config = dict(
    num_hidden_layers=13,
    hidden_size=256,
    d_shared_expert=64,
    router_score='softmax',
    init_std_router=0.0132,
    lr_router=0.00141,
    norm='rmsnorm',
    attn_scale=0.125,
    init='normal',
    learning_rate=0.00259,
    lr_head=0.00842,
    max_grad_norm=1.0,
    decay_fraction=0.715,
    decay_shape='linear',
    doc_mask=True,
)
Below are experts of layer 6 (counted from 0) of a mixture-of-experts language model. Rows are named router (the router's row for the expert) and show model dimensions 0-255. Each number is 500 + 50 x the weight over its row's rms, rounded and kept within 0 to 999. Numbers have three digits each.
Before each expert's rows: a language model's description of what the expert responds to; "mostly gets" lists some tokens that are sent to it at least half of the time. This comes from a sample of Wikipedia text that the model never trained on.

# expert 33
Office titles, political and institutional nouns and their endings, such as Chief Justice, President, Republican, Committee, Rear Admiral.
mostly gets: " President", " cons", " law", " children", " Democratic", " Law"
router:492468458606584476533473527427529495487402541435454595427439556565508388556451578626468523496518559492456483564578499508397509471554520494548505491561501472611538527495521445523474510436538534475562581430490492491483556532482563477461489543440452600589536489505483508587520483524495595533477458532434430410447484471544507444534504496579402547477466457545510565544531449506416576496506550437493514549426567521540548501554555582437475494618547487475423555546576519446511544435513481468494491408425442481525451468445505475504521566369442400483494467557546567571553549513567461505457537418491455484521473481494473472558503458610507432554528475567542513547468481485511537576519524530559508480413525569562400498430464564613447454422524530515484471456542489517522493494542507

# expert 38
Word-final ly, ely, ically pieces of adverbs like exceptionally, nominally, and nouns like film, time, book in sports and media biographies.
mostly gets: " film", " time", "ely", " book", "ically", " often"
router:538481481518593529556441485537580514424457476466498506415421541486500489539550351553537521433488460449505466464592446562493433572528471457438455450567488429482486561488461414467553546413573450481510448508557536473462567432592529435438587510506453545466490483448528531431641492487436533497481557422474415492455441469507518512488498448562547604426394455503488458552523496553462513532462510442454457410508561514525519475532429493414464446522563465486410434433537527433507529464497479456592539506434505555493541469473527543553548532509510518424598444505545459547537458510523453548476527472526511503538443584499479547519476493561457396496483474476529468532423443496440448522477465539567558469408506486546468414404370514572481491516493488402477449394548465545524530547625461

# expert 54
Country, state and nationality names and their endings, such as United States, Iowa, Pakistan, Italian, Australian, Connectic-ut.
mostly gets: " States", " American", " South", " State", " United", " World"
router:504465502477470590552530546518510423510475537453479458493485536420416426584509476485442516494554452516591406546589558515403490452525570505487419463493452495375539523466474494526526485520514533555513456475434499498545480516542481478465544530434430507523482436433545536435539490435455469534451568464525512483488464424512463427541442533544494455541525422446548540508569511483494558506421499474563475465470475538530530425469617526468529411526422427451492474611539470480467506549522459446581446621433554550605545425530534515462414515423431466543549505613493406467545512544528562548437481503545480488416457506408479449492526446475430471481484465469481423569516432586423586563578476495470514381552531522478492460500468533533487463455495406466472438464606474405584558422485591

# expert 19
Common nouns after the or a, like town, city, death, north, and infobox field words like Conservation, Armament, Owner.
mostly gets: " town", " city", " air", " south", " north", " King"
router:491483499560523519520503448449516371491410460464431463536411482422437432527559448514443622433441542494487550597477472493530549494525484491482519474499448475462524542406486469464571560455540544486450521551492541453578544469517548424430509418566488562455539461418566411515581559461442608536465543568493447488478412428551455415540528474456428499453464510481426494488476483493478553434498571557494461508469536465540606427515456579430445433559465437542504535523529461530486472448528515426515454548522547440441520552540492434391508467457496448490521439558532430588560472519523479567458410500549537470508476467443425490550493423577468476411461536509513518558519470556415480484456553485542440450510554557631397552467492482481417615531529549480559495455492491478569394483523555

# expert 12
Pipe characters between table cells, mostly in header rows, plus semicolons and slashes separating listed items or coordinates.
mostly gets: " |", "°N", " •;", ";", ");", " /"
router:557501413516508552563409561589609571435563544436420506577461554494458584499451525496542531555449542526412578404562544499566531470422482493534493536469453452458541554438531549519574535549543509456497576536527439475477423538476549517462527441469440512476434463574550463562477518475491449465450514440560453449491543548479518483427465475503501499360450466478508518552533581547458556504522466607529408465577503561535454470512410521589430451596525482414497539590491466545450453601482503455479573485556540538505480511509547588483480586483511531451504471395561527413453482434512461522565562430548518530520534591531479530566502485414566455520554479557412455467550538512461592446433497552514532442505409523505491443557481568517454474534466542591548453510549592534445531510526502

# expert 0
First piece of a word split into several tokens, usually lowercase, as in c(asement), st(raight), dem(olished), app, equ.
mostly gets: " p", " app", " equ", " c", " br", " pl"
router:491467556468570458469441422477455522517466463547442473502511420549443484502497458440433575448436462471534493492387481598523525539477451479507536563543412495500493498503438485364551408497447431600463489442476523506564491545550472547523486523487578512488490474559447520501489414483469488440496500491426466497518503513559496445454544578443469541539490582465425468432396509526605429480524575526466564481469458503522461447527522568475541551476391491541520562537481471528449489471510585464419488427590520460541507546471585438375522448596478560504571439414450406526551543546434560465549477547531515467530547430578493518506529577576369478498527527523516484490564579548427440524456554378584418470530512460560511530536487413554484525521456449533559565548482528505387506562531553

# expert 47
Last digit of a year after 201/199 and the punctuation after full dates, such as 1971; in "years ago" infoboxes, plus century, later.
mostly gets: " century", "–present", " later", "ently", " German", " States"
router:515544470489524552528545577433562413453532518554517497527441537497500476568511442501446433500511424504539507424594462522433517457557458567545497471523472426468458566460563420534456417466510552466536505525452459454509486480497402436500506543488495522558438517476524565514467341474441572520501558385419420522466456435454478507450486394463426520541547401474449499502577490515477585536515577374524436474508518568539424500522630538498445454555519479482453469529541513471524486444564497473548499478450518543537533433600534535417482504416442483477500412501512453542562457514487533530515523416555545393595453544504497392505444501471471446489427394463394495540479544575525458550496452465478500451415550610457475563536456501560500555417463426515469475466613549489497484511454471

# expert 39
Genus and Family labels in species taxoboxes, Latin-like endings such as idae, ana, ia, and cast-list as.
mostly gets: "ana", "idae", " Genus", " David", "ata", "ora"
router:551566510476565496442499530493538491544435571460507507491479426533436405488611575572445543488493478543498551548547490450455568567551545490477483428482486516465586538493528556443601547501443495470500494508450602475487543510512628518464579485522491446627547446471523576408528555477494566473470563499494561513547516439487436477547522485509416517495496542483631366507539500493460539527557529576513459506530387409428514513501402530434478429413523497499498482534523557550461508582468463473569463619481555512502540529425495416462451517427425483482540558525521413481490500485551498523507483486617414482424564431544556545507549502589489524509468557585486560567489473525466606441533502485526439467449485451463473510460361453517456436532545496473475425437477424547556587536501520

# expert 45
Pipe separators starting rows and cells in sports and results tables, plus country and position codes like ENG, JPN, DF, MF.
mostly gets: "|", " ENG", " DF", " MF", " JPN", " GBR"
router:552443436497489571559491418412435468468551465509467488465389494424486473579432502460519536485447522432500497550531580573461436474550524503562492446538509458508515500570425455629520622565530524496498519507488483530474470426556588443478501496405455508468591465445537390485521517429467484522478564377557519464469562556497537509464406548498572549521549456550541571539442479468429527494497534522548437431533517469572588622560476519418543502575558537530469460492407482473431541568518429413580499495555532544548569507482464557560521492495442459480572514489524582448452438483596503541463528433505441485482474476444441486561535403478487595555543579501579512476477532557515477457469502517512581427424481407474473421462544519467464478556543481436499428408458533514545563463497559

# expert 26
Common nouns for places, institutions and social life after the or a, such as town, village, household, school, music, marriage.
mostly gets: " town", " School", " music", " population", " building", " Church"
router:405430541525479576537530541480591512430553519484487518496505526502544447464483447482463559435430507545532537474548521555494484475570565429439458484560564532532495513421505537553499559554533558576536464454474457486526466437603529500475519503464482479495534416460463548530523464578484548459484489492449469478455428369559555450445463522539466460476464392567452459435516402562493594536550554459417445513489544477515538416468631574395434416547372498512443520556574497564563489478507506514535415559394480563587513561435502540544486526499530495487490483526567400433467438647491531511509576493485524448498526560491459482563544536507462441433566505542513500574552450484489562502461619407503481407479525579558487456461460482510448506446494527438561474537554515572544540434562536

# expert 40
Capital letter or short capital cluster beginning a proper name, often South Asian or foreign, e.g. R-ashtrakuta, Th-éoden, Bh-askaran.
mostly gets: " F", " V", " R", " Sh", " J", " B"
router:475456470485509471501501493538446474579454484467512449577489468576464571518491487568423486555517444524427490514449491418480557488462569541482537607496454570534497466544521495430540426536431436584442596464471462510494485548457505471584527460458591414553540546569388432467419478506448412463618519552439508547526442487452439463459487562437516498572461509506575546493516451403502423481440513491489548539552437482444453494483543449521547578425514492513535433492513505523491579585542544446365477433541509481494493523476546486419441461542489508581544458474368516506562558552541487447542441540422503532543480417530512540490467545547442593518447543512489432441586418467546490484600567508519424518579483483401522500473546528482545434444442550516464579548426536438403499458478401

# expert 35
First letter or prefix of a word split into pieces, often after quote, bracket or hyphen, e.g. A-ctivities, ad-hesion, -e-lectric, m-illennia.
mostly gets: " part", " Ag", "-A", " sequ", " ge", "-m"
router:503426423440593529491478545439461584581449481398518413498517454526455517512467472468422543478470560463470464440451400514438578497503451511536485611522484612458462594443472586423464438527551534441487393498478428441545464523375438515496426476555421480462527502494528581534435571488431561545475449510535433533540501500482537471531529468526419531417473528503525474558513493433497467501485597541462559502506528567510418446532504540574486490469454456494443516484610598557500443448443463435449511469582483574456535568510585598433475506447453498528545492578484522500439516537528557487490450508504530458537466494548441433575535551544469532504457526523471468596568501385507425508546530452471387497572480487462589539459524469549548474378445490581520501549431568463503497485565516

# expert 9
First letter or short piece after a name prefix or opening quote, such as O'B(rien), Mc(K)ee, "(R)odeo", St, Kn.
mostly gets: " sl", " Kn", "St", " c", "-st", "-l"
router:501450505428489464588440503510413504523414537456523523510571450518598548558558445544453576450457491507432536523487415541540433546528423415582515516455476526559512564470506453488522415576449510438499479508522478517505506506507520506489462562501515598546487526532461451422497597453541495502534488523467441465467481592437570529495571527439561529411439591495498515439474538509510432535475507534445542490482471533565533465555438504510387646421511468494480460521516521465503460548502502408441453398599511481458544591422548502436514640438540435526525498488436548540527527488565446497425582539559444514526532491544442442561487499533564589470398512440511413440524566432440468553551507526488491606581493450481505472366554446534552476474450510527455503469382497430469542533563529

# expert 48
Endings and nouns naming people, roles or isms, such as cycl-ist, surge-on, medalist, player, President, Christian.
mostly gets: "ist", "ians", " player", " Democratic", " population", " President"
router:522517443582536639462480527450548436485449528459489568568514597489538512580537543517495560462490568468457472473529460465464477452515542472493385517562490577422474537415568456535504508479568542485497566496553434442510551518545546415422552573428456545515549460548562439477559578454399482551433448511455442437505472441568504450536507593441564549446409468504491494476495463557421564482433466417490433552487494528558494471562566489500469389501550514502362466486519474508497421430531434482616433600479503545467517460511499471495521523513492375499553416559532525567473493517441485558472470490534455454520507518455475444560561494545468433565506573482570466529480524458444463481442581532490444536420430484584559499482416536523500479491537468399480438371542466509465575460553500

# expert 63
Middle vowel-heavy pieces of place names and foreign words after a consonant, such as Gat(ine)au, Sag(in)aw, K(urd)istan, ini, ano.
mostly gets: "oo", "ini", "ano", "ani", "ina", "oto"
router:547591568445562517463432558519505499423521537446440464437474432514494452534458542467499477432470415425556471544447491582572555594524572525498434455471537455458453584453478427477489523411487480574459575456495454502556527489569546524471560448450486498424511436591502469441542606517457593458495547596449530518478532454516513460491469564590490370460440535471531502441544551593385459522538494498469473381450550531539511446488490486458519545481553430452447460545448567457523369576512464528512508508444501549487523457445513569464382529453470557484517425530532565527464578519525522518423515431525444514523601484413417397500533475541474522564483555476519531514433473489560570435513522453579511427443560426502523519477445548482474569455575520410542483514489442436551519466463468

# expert 5
Subject pronouns like he, She, I, It at clause start before was/is, plus middle pieces of personal names such as J-ody, Cath-y, Sus-he-ela.
mostly gets: " he", " He", " She", " I", " she", " It"
router:431454575484573529543480489453527538438532536442458579507475483455471474509607424471523593588497551469475540495544444503547418545517508505462479517518540541465580479523392515515555511441548569457558483454536413420569573526518534420489454515484464511440517474488489558495608605482525615521472456511520464458535415611471494526596539511550418562471432436523540433581503535486541432549400527583431497415510566525591485477529524610436446532527562492536507468505499570477505465488512411449567451480415465498477525571480537474474372607507488497500488502534562527489426543548489413526493544498574403450447525451515468435457550576490517540501423568402587438526513481501473509471524565520479477570483561463581489505531423504589422465465517509508403485436405490464453497504519496

# expert 51
Common nouns and function words in explanatory prose, such as counterpart, part, purpose, result, due, did, but, them, out.
mostly gets: " part", " them", " out", "ident", " did", " way"
router:476607518517510483517420524489515470586409495515526524421468427568467464482468477446515481542532513487413488502508432490505510490575462469507420564477494578473433482469594593447525564419450563475459504463455497527545538520558506553500534511440453560621475562508521482649476563625465559443495480550479468546537501450511508519553468508553407536424481545475406473478454493504511445499596496468475592544481530478548557448375523503503541530600414517544458521542547542501582470470471589486528476470396510498465533506492467454505562440523463519586538574505489452608520546548463491475535442511399559514530531560462492424521482540523481478497471455563586601544527481444468541451545570604435462661534467574466473560482458448497590490402537453470507505431497586502550531431546507

# expert 56
Early pieces of capitalized names and words after a first letter, as in B-ib-liography, Ed-inburgh, Bal-let, Chap-el, Bar, Cl.
mostly gets: " Bar", " Cl", " Mark", " And", " Ben", " Bh"
router:547415511468550519507513404545500471614503494447457592508467466543456591535487465541491503577481459438442461475536473435491474489449610564550462590580471509544413515542587420484539469473518551515449518431414501451568557503490565410496475518393485548565449419433541565467611458416492482540473546380494509404424448561596529450496525509548503547490471455481543530522513480378534511560502501543486505595470584463486591491512587543507532478516409445543591533584483516466509539482455523412524455580374410452461493513507558537472448497517502434461472496552521514564485517608526568537494553497503549496567469516577503523502478501451479454415455538492480419556572464535480396499496524573534416511457525597458538484470446499543494488565404519437470516526528495445525505496437547

# expert 18
Digits and numbers inside tables and stat lines, such as chart positions, vote counts, sports scores, Billboard 200, 5000 metres.
mostly gets: "000", "Scientific", " Animalia", "45", " guitar", "30"
router:528476507594432610495501522513449532449540478592487508446471490481476523529466447437585527422413530448630521527517418544514445524580541528522504455514556481552503570394461463604445587535547541461480420491484482565501500520507477481455536479596460542449446479481465456422551464549454526592459475526466599500478532381460518522455560463476432549501552590507497466522532614496486563506582523565495481434537489482545519471495518563395457466455531474525461482543533545448424432478516422512523496574529531532505562441462474442579548501504493393481519481510477504460596500511580462510434496483585426402426501470423467460553512509515505523377493397453439413575463544595482522554515501394513555521445567526512466381449537510481484542513573430477519467443479442505585473430526551

# expert 60
Plural suffixes and nouns for groups or institutions closing a name, such as cl-ub, team, Cup, School, series, Street.
mostly gets: " series", " School", " Cup", " school", " team", " club"
router:475399414442527526544520435496586459483432553473505479435389442535490447531466404510457488468424380462480441519618479453516426583571504485450500445556565540478510508472454456515493520474530461484486541427404587453502593487547633466475548541405482525491548514418509504450539583498430537391517537537425460429447481453543581489508521482477475556479462445495402472529477471602496548464454559497438438429491525404560565425526525519488477438520467476438485479522523531647515504434514406422519513587434547490484550483455488570514470442430441437490510481570568490510512550502511557518468491449499563545496492478481446463498429536535497509448465552549474450501428456459457445535443578439549525454420532501503420539527410444543465570409473452403542493458519443535556541493535494

# expert 11
Inner pieces of place and personal names, especially st and St: Ton-st-ad, Hø-st-mælingen, Wor-ce-ster, and compass words like West, North.
mostly gets: " West", " st", "st", "-st", " St", " und"
router:537488526543568461495517519452591522472606623427462549517472487533484547522465436547516514531475397472458492442564488503420443518473536489511527483636527470417579554478454417442597482503531516463444506428480476415484551461537599490457540458433442500482504495431480598438435503477551556509470546529438519540411501462491542448502574476589508459471556455570459466473533511462553465480464462535466490459434569472525548457560468501541516475500481524545470434462418540446474471541545377423523425485481444550386518498461483509514424539504510471433469430513559522582421575436564529574441570425456450481482497516542421500508480562491457483519489563445618434551539517456454444451564510443511547423482596455438561516505539564512494511579480429518508421405607414388508472489524532

# expert 16
Short mid-word fragments, especially u after g or d, in words and names, e.g. ambig-u-ity, Aig-u-ille, Hind-u-ism, seism-ic.
mostly gets: "u", " according", "etic", "ata", "   ", " human"
router:582512497529562542509459504453534522496416559429463497475429455576512460533428474529449505403494494474445426512377411532473530592515519482423483477539458457493508564376461452445564441495485606446476455477535452489499480482469520400458543393430450486531553373525638502477460518392435426493446506422514482436493474436517535477563494515494505560392466458444525573506546575542461514555437481494469477469484588600541524433625476541488497438485470508526499523493467559493567504500465474492589458554575495498471551407445559502476530422389442510436550470556531510499520503499521521582416529539567500453501593485557427495577446426491446452461493510500496579519507478591546525451541536440499523526424501440464460416493403563537518465503480468557476465494472490506562577583548475

# expert 36
Inner word pieces, especially ran in ent-ran-ces, F-ran-ci and C-ran-e, plus closing parentheses and the pronouns he and she.
mostly gets: "ran", " he", " Ira", " transl", " Fran", " Euro"
router:477494538434465583577474539459553457446395434453490560468434459460437426549522556439379527465516480436510531438510427550473409471501512450552431471585569429489480517512472438476539509454564535440491499483396522393588490524519536518447512562545431586433496428454563526493525539463505539511432520514486445435421440509497573406442509502495409522482533485540398473555465518574490484432530577543459477474523534518564521431584500547475470466531547523555413499537555515542529490482527448480568530534498496536507528529586508543548491511451428429512602466579542503530476460475540495590428465436483522409558535580491429432570516446495515479500457610477446485572442453538488477421404550520520448452469579425514594484523446499606485446443497526508519417439515519422566523480598579

# expert 25
Determiners, pronouns and quantifiers opening a noun phrase, often sentence-initial: Some, Several, two, other, all, their, Its, this, first.
mostly gets: " two", " other", " all", " three", " some", " new"
router:523439519528512542511434461491568430470516485443543471447450480426430481540541486503500473547512498465511415574514468531500415478530526437487418491570532477468563523461484594520491531406514524415445442383504482462534492464545447451475561548395482589393465479494608532510568558444445506580462442457521452481422443554416482448502522433520583557470491400498527603467472498559470595470456471517414538507488530555515552428578472496498466436602466509538450461439614421390570480559495439498553538566468475560497526450491585524503445497512421455517558475585510461483582441521517535507478437491591498421518480590429436422554449463528569508426467514556419452569503364517491552433462567444540492485462498487491494540486468439491502597476531460470490437542537465420548479498522525

# expert 17
Capital letters or first syllables of names and words, often in species lists and player tables, e.g. M-anderstoke, Sal, Pal, Bac-al-hao.
mostly gets: " Sal", " sup", " Ph", " Pal", " Bal", " Col"
router:485488473485503450475535498547451535536494499511421547525533403506453500480495455518440479543503437563483506492477492447405489504387520462577497539495425526534475452512463488480471452514504416557477452481505594617466485478464444475634462471543539491589525554567261516478373523502477437492536500571501567495568525432494425401467561564461407479509532531510508447442607496468550418504432516486508561537512461487492452533475529517456485557416511472507514576473405524506413523539490485451416498460541470471464536562411538431427445466556444536542517419424397479503574569559524537431510535464510508477432526446511534616530473523504374514523491536475508443481470477425546478508600537404516479549570530461474442536483504484449504460534435508547527537524396542440426488479477490

# expert 28
Function words linking clauses: to, and, that, which, who, can, would, e.g. intended to be, Pokémon that enjoys.
mostly gets: " that", " to", " which", " and", " can", " would"
router:481450547470526553523423482554571557504487460529491536512541589452492556424541471498539541477490524504460507462550500554552501534529509554472529405495492441475427456450561533451511516536496570516554464522538484491442507539541570513455457408547471396537488451482544538477452412503508529517465575420490501438498537598543470527449523476621542446496545493546496427492409508485577546461523401600495542535503539515469440439495463518492541449526457447398509513486517455516555519548379574606577482498439540466529464525606474509479481505436480496486457544627555447482397427466393494588525498501527568519513486498543535421467573515468549393512469476577438625550476499459500448467472472547404480441513377603610603490545428485526607453506496505509565490581569456483463487585528505

# expert 21
Mostly the, of, a, for after a preposition or noun, plus table divider rows, as in record for, makeup of the.
mostly gets: " the", "|---|---|---|---|\n", "|---|---|---|\n", "|---|---|---|---|---|---|\n", " |\n\n", "The"
router:521535530578561501537486512535503483420512422563505483481463529537515542494477486422613510609514515552483578477529534560619478464439521572461436476446535490459501474482490497585400531500537514572510475434531435540505539566507501473466493463581466535444497455491573502412508459455536510559492455453537523503447556608468569610397527448496542452442544492534533558545465444532544586455601445533451519485536531514442498548492437513508463553569556539474461541464564470447580479542400447519512505560544520547475441467506405595586595487509517471420468524499532512408483464445461501540528501518506473532494418569515451441418455460451566539534576402491390588483512575551520545479400434481493526460515446536594488476455424551417553548513581472477465513587598440563585453446494573

# expert 1
Word pieces finishing proper names and words in tables or infoboxes, like ou in Benyettou, ium in Gymnasium, ler in Hitler.
mostly gets: " William", " David", " John", " Robert", " Henry", " Thomas"
router:544506514412499540559506460475514511492472610448433508463417486491427401531488487590537579438505508433537468603519466507552509510520565429435493460487479436463606522467431528462574505471514525435475499528512564492465574532467505490441491568456453479537472462475520424421598539509438547443458584482407475470459505419581534515618490444496399595470520486519568478573553485599534514418458521572496459465433476530528519470534598511434482448486595514562469471564546563506400471573612494459507460529457496568438546418451520452494467572462470545500583498510537476483499560518570460528478562524526435482450588474456528450541545455593487462429415564504521456609465585562427506556495466496521478475437549408490452477447521519472461492489485471419475427479451399500569539560575514

# expert 52
Suffixes like -ical and -ological completing adjectives, coordinate symbols °W, °E, and words like known, named, original.
mostly gets: "ical", "″W", "°W", "ological", " original", " military"
router:481420488461536557547443527473561493469463478441429513470487502491443497534444418554562505423450527507386455531559474571424512537530547503456418426541394507441511560438554540409494422579553544476462567484515484427551552487539524461431519612448442517438466486551552462472541540437401484457459489525419471476418507426536524477448559454499487468502425375530488534551516515582460523430491428520493481483519491528538585546552512542491533416513516518594482497531565507571559535539576498452505512534437442567460525362503581549595427472495464459444519412564578524463520509528547497559470549462588368455572538475428459482504492474559471484424490528548545467566574465577529491458464544526549451434502488455502481520437447513510432565540470541369566444510486419520551478571509500

# expert 34
List-item dashes at line starts, sentence-ending periods, heading equals signs and opening parentheses in infobox lists and prose.
mostly gets: ".\n\n", " ==\n", " ==\n\n", "\".\n\n", "\".", "==="
router:532566434415419464439548549514524509470535491505521539557464544578500459534469536445555469549488533409467449496446572451488521508489397509466497456457461503463413498560533484535513443538577466554570527538554421490461488491485439496499624490403532496520595465472540503582472473462482472474477542560505464471512539449492416497553414413471516521543489402517545560550496484479456475470509440448560488489489532612555462562550474414472488577523525496515560475504513497567580553521481532567530589429421547491527487518486412590484472503554528555441383573498548529611398447447438349526556443497539490422586421568450604573527546448507563499481566411444508485534595517473521442514457445603526564491445550521460523552546496462460462481493433508483539517510599443532442460587500474

# expert 27
Prepositions after verbs, nouns or commas that introduce noun phrases, such as under, with, after, during, between, severity of.
mostly gets: " with", " after", " under", " over", " during", " between"
router:559468529567560469559565461560499443548442460526478379481520572576486442470460478514419542467534535475469504501553488495538537532531472513410511540531514515454490516507578490447503553492478500484396532464459543479539427494599507432492489495425507528482549405484570586545513448463504506475483484429479461487522435592545428565527502449524522491493587604416407528544419518552565489479577494441505473600478521492497461470463435526515544462552395509530519506587557570459523554503521438616514443556464496566495486448550408489539512438547508463511456520571520443500442524436398578458499416456511563418563524582443501445410546482592523489505494419559573493541431573457432440438485516595455474467435427525443607661472451527513481496521536462466530504459621461526530540516525531

# expert 57
Second word piece of foreign personal names and words after an initial M or R, such as M(our)ad, M(rid)ula, R(ud)olph, Mar, Mag.
mostly gets: " Mag", " Mar", " Pan", " Jul", " mag", " FW"
router:497440584498475403465371535419473448472530525453400553505448483530438594489460487488531527531433544466430500578376499591487522559520448439537548588535586548557483526591486499438507598591492488428517529541436506499507536459467535445492556473540500462437500539532576448449493553396464461490505472600431474510487545446493585433459563582514558500488457661514572494487487536479363479447468632492493403555452551480555551515539476560486436589373572442516500460527418478441436407452522429469480531552485484451477509431499504501488574494507467539466517526472551516528529553493564537501480516548488495433447481442522452433513458411573503476499488523446558511497442459482514574515540544481545512514434501477475435402438476561545453562524584503518480510464467550467433521528516511

# expert 7
Function words like only, also, along, of, as, now, plus table pipes, digits and LaTeX pieces in tables or formulas.
mostly gets: " now", " At", " like", " only", " Niger", " Jul"
router:480465510526513571504446420439561479425415499441497501432482525543466534492511489463434575418499568545461435539609428599471436547534479446441406458632568465440509551429477426408509605533560532461419506478468451478566501433527532398494539496445411564446545427499577468467505421458425543493427504503446460441442458499450570460530505536528521542437411502563383488521507507490431434499545561445531506484448549515540491481566447523505489425504529492541431490576582508504500444545542409488551552583471444562481536471488526426535525505463492445446538522552553570560472522511514542546409446512506438407528543483387442435553467487468436444433496422512482501479494530585534460463410584488515451451445459431482569414478422494503482442548525446474418461503490489516498534540508541

# expert 41
The words in and on, and participles after was/were, e.g. was scrapped, cancelled, released, made, used, reflected.
mostly gets: " in", " on", " In", "In", " during", "ated"
router:513379544467506550587498486489559430423470484445515407478508436535511471467441475474489498486492551484534494493591465509448491515472501487488526413564592456457442510411530503486589461544514590546510433429496579463503519445525518536430543545501428583473393519433598525474512455428495488472480457464585472471447509467495559464517527477461550476450563533481427416529562555504507483451547472466474410558573577521520583468560499475484467501557419556567530460603542488468506423541519491536593496499532426546445608405540474433591543485446534473438529441471558490439490555406480540579444490456516492485504577531474434436584527568496468434500590514589479503523452535532559516473423474509479399433514580550518459474447440567589472441506444397496588538421548471506600438555471490

# expert 2
Month names after a day number or in/on, as in 23 November and 15 June, plus the piece est inside words like semester, festival.
mostly gets: " August", "est", " October", " December", " June", " February"
router:479521471494543571529508460441473406483479476470503532554454528546468550562499496500527481428405520416476403584552439456458500494569484461516475450525532562506551521399411391480458600454533603434444577493438558451449486529486465472469572534439465552546520454402537545484546499451459489529464595531489460442419405468574505486513570481500443542421389354467449524535492515512504560445492496433501449461463564504545542434442541519518404419474516362492468399557557493457567438452567510475510485530458451530484547445459530534553494517438396477446522503528536521492507500551526497551525506533511464424480524476497486445517489461485417435468436513435551432549501407534511591503452492426528435468535564587573534548487487478501484517587537418441506432501515424522620571564538530

# expert 8
Word-final suffixes and plural nouns, as in F-ight, mut-ations, sp-ots, often in tables or after numbers, such as years, points, Votes.
mostly gets: "ight", " mi", " age", " power", " light", " Votes"
router:561413443603536552522538446440553471460474503448446441548529488534556466438415499514487568424460514532520451581581516524459529493550412441492493383545549445528529499459494442541534546429520526508483401417422508473545529374508564481450561549544432588491568515453559522490525449439497509523489452518495435471462482488430612491444560631554510481427390513543444509474379567540455581547468534468509501465394485574559559487561541441497553424512489533525431487512519558414509454466480463496557495516472435457470568477451577499560554547521478475477567478567561545564565515532472587588444510486494470440486564613488454532552518492505487377520506532538493450527445484498474561479532501481553436472466537439597431435465446521583444472464517465502463445478498433552558431462445512

# expert 10
Pieces of Spanish, French and other foreign names and words, plus articles like de, del, La, Los, e.g. Cru-z, Er-as-mus.
mostly gets: " de", " en", " El", " del", " Los", " Del"
router:530473492491480588579470519407546620634627626448576563448460422525433506547560568587460546468468439550479447473498482496495479562384456486563458513524490536502493522454593530431578540533519535487492425467509523388556580463476553489457447511519423480541550511465526602555520481447450538387479525508547454477484504523583528446538496582540378451462491513511528564626505467475466458491485569560470522483544540457469548484532399525431430428438491489571481530458486559507559481475506525416496481556457434502471571460571454519487495609433494427517435477527533510465424591491565508538558494430501506532499460568565501555559466471466458489516418580534501474469508491392456534488526545450485477476497515471542587549516516490495447489541500455538569457500523490484614551433558549

# expert 44
The word the or The, especially at the start of paragraphs and headings, plus determiners like this, its, new, National.
mostly gets: " The", "The", " the", " Royal", " National", " national"
router:536488501575562503498525566455501491517601487469491558458428518435556475565420478544544571486487591486483499491562607444453513448513531566511426493525542443490511548482515478558470442546572497486559460473424497433465546493490470416444491514535452490516541467432553607553598480490578552576462500460519514462474491498435519503514498417474426446451598395572529550578543425454512643421555413496419486511515538546524521502514554555491492475566475548511504539557634547446600508510448441519546460541475505509556475472572488427575519533416467424449450567555576503481498446447459542544438472449582488457505421581545430472529509532396608434484488538530511490563561487494568552458511451504478520493469495598471479505638453481595451521425551525519502480499589481503524557431489573

# expert 61
Colons after infobox field names, decimal points inside numbers, periods ending sentences, and pipes between table cells, like Subdistrict:, 48.3%.
mostly gets: ":", "′", "):", "=", ".", "°"
router:478491462540517370532501556552492536486497440476478537411511552439477550593531570519514472476434574504491555471440572497469596458422431583572471448508499420435554482564554490589532547537513521471595450531518423489525465459480602480453549514467473548492519484471559446464446522472563502485465463424519526469430563608488491466429475433463589559510539472478573479505514422497424580551550528519523512465558549533533559576541551514560509561567546529538580460428480570494519555508454449561595475483535515579443554504578495514439569473515509493439566481566578489563565559450443522551445417526564399556560578532487504459542511472426520571493590463556518548424568531587508468416453463548468511492412471393513502498496482583530459432574513603537485473546448477587432489516501465

# expert 29
Past-tense verbs and prepositions after he/who in biographies, such as married, won, appointed, born, from, with, served.
mostly gets: " won", " described", " appointed", " wrote", " served", " awarded"
router:499517501467444430558482480434528500459459556457613485429434606595490427563527490617461486525486509463490496513548439460426461499519577528442511530473523470490574562512577528483551417527537522478487610470502428434526602480485491549450447535467474522403544502430514537494556432504525506544477537470560421472478468490575494504577553401599503483472468465465556446558598473603440445472492422443566464549544540482524498438513418447524508462597523427532568460567525492487504543513538531577493464548395526516430473409551467505560580493463462496448431420511504396426501545437591475494515490411511532445601462539477489535381418395517618444503472426543585537531457486414417465439482480607487519480504408498495495502533490536529513495449492522514523465472486533527480497535533468